{
  "activation": "squared_relu",
  "moe_layers": [0, 1, 2, 3, 4, 5, 6, 7, 8, 9, 10],
  "router_score": "softmax",
  "balance_bias": false,
  "init_std_router": 0.0127,
  "norm": "rmsnorm",
  "beta1": 0.9,
  "batch_tokens": 131072,
  "seq_len": 256,
  "steps": 3727
}
Below are experts of layer 5 (counted from 0) of a mixture-of-experts language model. Rows are named router (the router's row for the expert), up (a neuron's input weights, with its number), down (a neuron's output weights, with its number) and show model dimensions 0-223. Each number is 200 + 20 x the weight over its row's rms, rounded and kept within 0 to 999.
Before each expert's rows: a language model's description of what the expert responds to; "comes before" lists some tokens at least twice as common just after its tokens as in all text. This comes from a sample of Wikipedia text that the model never trained on. Tokens count by the router's weight.

# expert 26
It responds to: Mostly "of" after counts, fractions and ratings (one of, three out of), plus sport nouns like football, basketball, hockey.
comes before: " the", " his", " Fame", " player", " which", " these"
router,228,220,210,209,194,195,221,175,212,193,188,170,180,199,254,217,186,169,217,185,196,196,165,195,218,199,208,194,199,191,158,174,216,221,202,151,184,165,203,185,217,204,207,219,209,182,191,230,193,203,199,208,178,195,201,179,239,192,194,184,206,186,193,195,227,186,196,204,219,194,168,203,193,202,180,196,226,171,231,218,198,203,231,209,172,221,168,213,201,207,195,179,171,230,230,215,230,172,199,203,193,176,223,205,202,196,207,146,194,197,211,185,216,217,231,219,215,202,184,199,209,247,207,227,193,227,237,202,209,221,202,194,200,193,235,176,187,187,208,195,214,205,226,218,151,226,187,204,209,214,223,193,187,193,196,181,198,184,211,209,234,194,206,186,245,214,208,162,188,178,211,216,200,235,236,219,208,191,205,162,240,170,224,173,211,188,186,184,186,170,184,196,210,220,207,248,216,202,187,202,184,210,202,177,223,230,173,224,201,222,190,220,219,231,241,205,160,182,180,199,181,220,184,198
up2,180,213,158,185,201,184,201,208,205,164,165,215,203,214,165,229,216,187,183,182,212,174,215,203,227,185,210,187,197,225,223,258,197,206,202,211,197,199,167,175,207,178,192,179,192,219,180,199,168,199,192,208,184,181,181,194,170,188,206,216,201,190,222,197,214,192,251,214,170,236,221,201,170,228,229,184,199,201,170,195,203,151,193,179,191,209,209,178,220,178,169,193,189,208,222,172,179,219,147,164,217,198,190,205,192,197,217,185,198,186,198,188,154,194,206,193,201,230,157,188,209,219,209,222,182,227,182,211,186,190,206,195,216,204,200,213,196,202,213,211,196,187,205,200,190,158,211,203,180,157,213,173,207,207,233,224,168,175,215,182,188,196,202,211,171,210,207,220,174,219,172,202,208,188,200,179,203,199,247,181,219,197,195,192,189,212,203,220,193,225,194,203,195,181,177,193,162,207,213,206,190,142,205,184,224,204,210,198,244,181,194,223,203,210,161,227,213,203,238,171,188,220,200,168
down2,185,217,189,193,196,183,197,193,176,194,230,219,180,199,189,204,218,191,206,207,167,185,219,184,200,207,221,195,170,194,184,217,246,169,210,199,213,227,185,203,194,207,198,185,210,201,186,184,183,199,201,214,149,169,178,200,218,215,224,193,201,215,219,207,208,181,170,208,177,190,204,214,198,199,220,169,193,163,199,206,215,198,199,182,194,171,196,203,203,199,142,204,155,207,227,203,210,238,178,197,226,208,181,205,150,161,246,188,230,205,167,198,205,231,194,246,208,228,188,210,194,202,215,192,192,215,190,234,205,174,168,193,220,207,229,162,204,232,233,160,195,199,239,174,194,184,217,150,195,189,193,233,203,224,188,197,180,205,199,185,209,222,202,208,164,228,199,191,201,205,202,189,201,169,211,215,217,171,229,177,211,190,206,181,214,171,185,213,201,206,190,188,235,193,221,193,220,205,216,236,199,162,201,203,195,203,212,183,223,221,240,189,180,226,172,145,216,214,205,189,197,187,170,206

# expert 28
It responds to: Plural endings and plural nouns naming groups of people or things, such as residents, viewers, troops, students, plus closing quotation marks.
comes before: " and", " of", " were", " are", " in", " The"
router,160,214,228,175,191,227,178,205,201,203,213,208,217,160,194,211,181,232,168,198,184,255,188,174,199,213,185,191,188,166,214,185,189,186,193,210,190,163,200,231,209,177,195,184,232,197,200,210,191,214,208,228,170,202,183,195,174,215,204,241,202,197,240,197,232,200,184,172,192,193,214,223,225,213,198,187,231,214,155,194,199,213,208,181,171,198,189,161,207,214,193,224,193,208,195,191,191,189,212,187,173,217,240,180,214,213,201,196,171,172,185,193,213,206,235,185,199,203,190,220,187,175,198,230,166,183,199,204,191,232,189,169,225,135,211,238,189,207,189,204,202,204,204,185,187,182,199,202,173,215,240,187,220,181,226,216,187,186,216,175,161,199,237,233,198,180,189,249,186,189,209,168,208,200,189,207,203,217,201,221,207,178,178,214,216,183,191,169,198,191,205,175,216,192,200,211,169,203,202,188,252,173,224,191,183,204,194,175,180,184,206,198,234,210,188,216,197,223,182,213,169,187,184,220
up2,239,201,162,211,177,203,160,197,182,224,207,182,165,226,191,228,206,221,232,220,185,234,218,215,205,199,215,197,146,209,184,197,221,225,211,195,193,214,212,186,148,190,200,197,185,232,202,214,202,186,196,177,185,130,197,194,198,198,193,197,227,209,192,222,216,223,206,216,199,180,193,184,202,181,199,181,189,169,193,214,182,210,171,193,221,208,194,202,179,191,200,216,194,223,205,204,164,202,171,243,198,172,196,168,198,233,223,221,187,195,190,189,166,224,212,184,201,204,206,208,188,187,191,197,249,200,241,202,163,171,225,197,184,207,170,187,212,213,226,212,189,186,221,196,191,195,200,223,174,169,199,171,190,177,225,218,192,203,214,156,202,214,202,213,234,159,219,188,187,170,154,168,185,185,199,203,199,193,184,182,211,197,228,167,205,164,224,208,197,209,170,208,230,186,199,187,213,191,150,214,204,197,217,200,200,192,212,196,226,204,174,226,194,211,209,192,205,167,209,224,210,198,235,186
down2,221,195,190,170,182,197,191,228,170,179,193,191,169,219,215,201,214,193,224,200,222,215,164,175,190,206,247,199,198,230,206,168,210,188,242,182,197,193,197,181,189,209,216,184,197,222,219,221,210,224,205,178,188,194,216,158,191,201,189,234,207,248,183,190,258,179,186,193,193,189,210,208,217,193,212,193,198,179,178,184,218,218,180,170,191,213,205,203,203,186,199,188,221,195,204,191,199,157,223,204,175,227,200,175,180,211,225,215,174,199,189,224,187,209,187,199,223,167,216,217,218,201,179,179,234,177,228,187,177,204,220,208,172,216,210,194,230,197,176,215,191,231,203,184,204,174,214,208,162,131,168,184,207,220,210,227,218,244,174,187,213,191,196,205,194,182,212,204,197,184,176,221,160,182,170,197,198,167,208,195,203,184,215,166,211,202,203,213,194,195,180,166,201,188,181,204,190,215,198,194,156,224,216,197,203,171,173,204,200,200,161,195,167,247,194,212,226,197,167,197,178,183,215,220

# expert 14
It responds to: Quantity words and biography verbs after subjects, such as one, many, among, several, became, joined, wrote, told.
comes before: " of", " by", " to", " the", " by:", " in"
router,226,188,200,193,184,175,199,203,210,194,187,208,190,206,210,186,184,221,182,244,229,170,158,213,201,215,249,197,205,229,223,210,218,204,207,155,195,195,177,192,178,195,234,195,218,170,150,166,225,198,205,245,235,236,183,176,195,193,200,206,204,184,194,210,233,174,190,162,165,230,208,182,231,207,209,217,196,206,185,234,174,194,220,205,204,201,206,203,208,187,206,135,182,198,216,208,188,223,208,200,192,184,191,212,198,209,206,217,194,158,218,167,211,218,226,187,209,214,202,209,184,182,203,191,177,208,198,204,210,219,203,174,198,198,199,201,200,171,168,171,205,184,204,184,196,190,198,214,174,217,179,228,219,190,205,222,194,183,163,232,208,185,226,189,220,192,179,190,208,170,173,213,213,168,186,195,193,192,232,261,186,182,198,222,203,195,211,203,211,222,249,230,205,194,196,219,170,226,217,190,202,221,197,195,212,200,212,199,175,243,168,227,231,220,198,199,217,229,219,207,205,180,183,207
up10,209,187,120,193,198,227,197,234,211,233,198,191,212,184,171,235,221,154,194,175,205,204,196,199,227,181,192,205,205,188,220,209,193,204,204,211,195,210,198,236,198,207,177,196,211,215,197,186,184,194,188,181,188,208,175,189,184,199,198,235,189,216,194,195,178,198,167,199,219,202,228,194,200,205,225,198,216,149,167,202,195,178,171,185,230,153,180,185,181,193,184,170,198,206,200,194,170,245,178,179,226,191,216,249,218,219,196,202,205,214,192,226,193,222,181,190,223,223,207,212,214,201,202,225,176,196,191,172,210,185,211,160,199,214,204,200,184,219,186,216,198,217,193,191,190,199,216,195,190,193,197,192,203,258,214,214,214,232,202,178,221,212,184,220,158,170,218,189,187,200,174,216,196,228,233,240,187,152,219,188,188,196,228,215,212,186,186,170,190,175,213,221,191,185,199,175,170,177,187,194,237,181,214,204,215,226,211,196,208,205,183,151,212,211,164,219,199,221,190,187,193,189,194,232
down10,221,168,204,169,171,212,176,232,217,189,198,206,191,166,189,200,182,169,210,198,175,189,188,185,211,240,204,228,199,245,212,183,180,208,193,223,201,194,204,242,179,217,191,173,219,209,173,185,172,218,174,208,223,233,202,204,202,220,177,210,232,211,217,209,186,176,171,181,209,194,196,205,174,212,181,205,207,185,178,213,185,194,173,195,206,194,224,223,177,195,240,212,209,228,236,198,210,246,199,189,219,211,174,218,237,186,209,222,212,190,231,215,200,171,206,187,181,228,193,194,188,217,230,170,173,199,230,197,229,234,229,221,213,187,224,201,206,202,200,182,175,177,231,209,175,242,182,210,200,220,190,176,160,182,182,189,204,208,199,192,208,215,187,174,206,173,179,212,195,208,218,232,218,194,200,238,196,167,200,175,194,208,209,213,178,187,196,161,201,211,245,191,180,199,204,238,185,176,186,235,240,208,209,173,224,209,214,193,178,225,181,188,185,216,193,213,218,211,210,197,161,160,202,199

# expert 2
It responds to: Final pieces of names and foreign words, usually vowel endings like -a, -e, -ina, -ella, as in Clutha, Marsha, Gustavo.
comes before: " |", " and", "'s", ";", "\"", " –"
router,184,203,213,233,227,155,208,171,215,195,215,210,217,218,187,199,237,171,205,167,204,203,212,226,209,172,190,180,197,193,209,184,175,200,175,217,212,184,220,206,182,161,202,199,162,191,203,172,171,195,237,188,216,206,204,204,217,201,211,176,187,202,216,175,202,221,179,204,213,211,182,170,190,216,218,203,210,199,234,197,236,168,227,211,209,219,192,226,231,202,216,207,192,156,184,180,194,212,191,229,192,217,215,172,218,205,222,177,221,149,202,209,183,193,242,229,217,197,186,188,193,165,182,220,196,211,218,192,200,210,196,174,199,210,199,184,216,198,185,215,174,196,195,191,231,191,194,197,229,211,225,185,205,192,172,217,166,188,192,204,195,233,204,211,206,196,187,224,218,180,198,240,248,205,216,189,210,209,203,191,207,190,199,233,225,187,211,171,170,204,217,191,179,212,198,211,169,209,221,183,212,217,163,251,193,199,233,208,207,221,263,187,200,212,152,227,171,211,172,195,148,203,204,188
up2,212,201,166,200,201,174,220,194,214,223,179,263,172,163,201,187,209,198,180,202,203,187,202,177,206,191,176,182,191,183,223,197,224,213,195,201,159,224,167,241,194,185,203,208,189,218,215,221,190,174,208,216,212,209,179,232,194,198,220,176,202,243,203,180,179,227,178,179,198,180,189,167,183,219,161,220,146,211,225,196,210,217,194,233,198,213,211,192,211,188,177,196,231,181,194,181,196,226,194,214,211,205,201,213,195,229,191,218,179,197,195,207,217,200,209,194,230,188,161,205,198,175,196,217,195,192,183,192,184,187,188,191,185,197,216,218,177,174,211,189,243,216,198,162,221,227,219,185,199,160,197,203,176,242,176,150,173,232,208,167,186,192,219,225,168,201,218,190,204,231,175,191,210,244,228,223,225,181,220,204,221,231,202,185,182,219,225,209,210,199,191,187,195,253,205,185,201,222,171,179,191,209,165,220,187,216,230,215,204,202,184,195,205,197,205,184,191,217,217,208,201,216,185,224
down2,212,218,183,178,208,185,202,176,172,197,232,186,179,176,210,205,196,169,233,189,206,181,200,206,180,213,197,204,186,232,194,189,184,204,187,179,225,189,197,191,165,192,190,173,213,228,247,185,169,200,183,196,185,215,210,151,185,219,210,165,209,214,200,214,215,184,216,186,204,202,221,189,222,212,174,184,170,203,191,187,201,207,200,216,206,191,237,188,214,216,209,209,198,208,213,219,203,171,208,219,206,208,198,181,193,200,161,204,198,204,207,197,214,232,246,193,199,205,185,263,208,206,183,183,219,171,208,206,183,208,205,195,234,215,222,149,181,213,241,174,199,232,203,233,189,203,149,180,193,250,168,181,213,200,197,203,177,221,207,194,220,180,206,218,199,216,179,176,173,196,205,230,218,220,202,214,171,209,162,175,181,209,219,220,173,228,198,183,193,184,222,194,169,150,214,185,162,186,197,180,186,190,209,176,211,218,200,191,196,193,256,174,180,217,185,192,195,188,205,180,212,184,204,244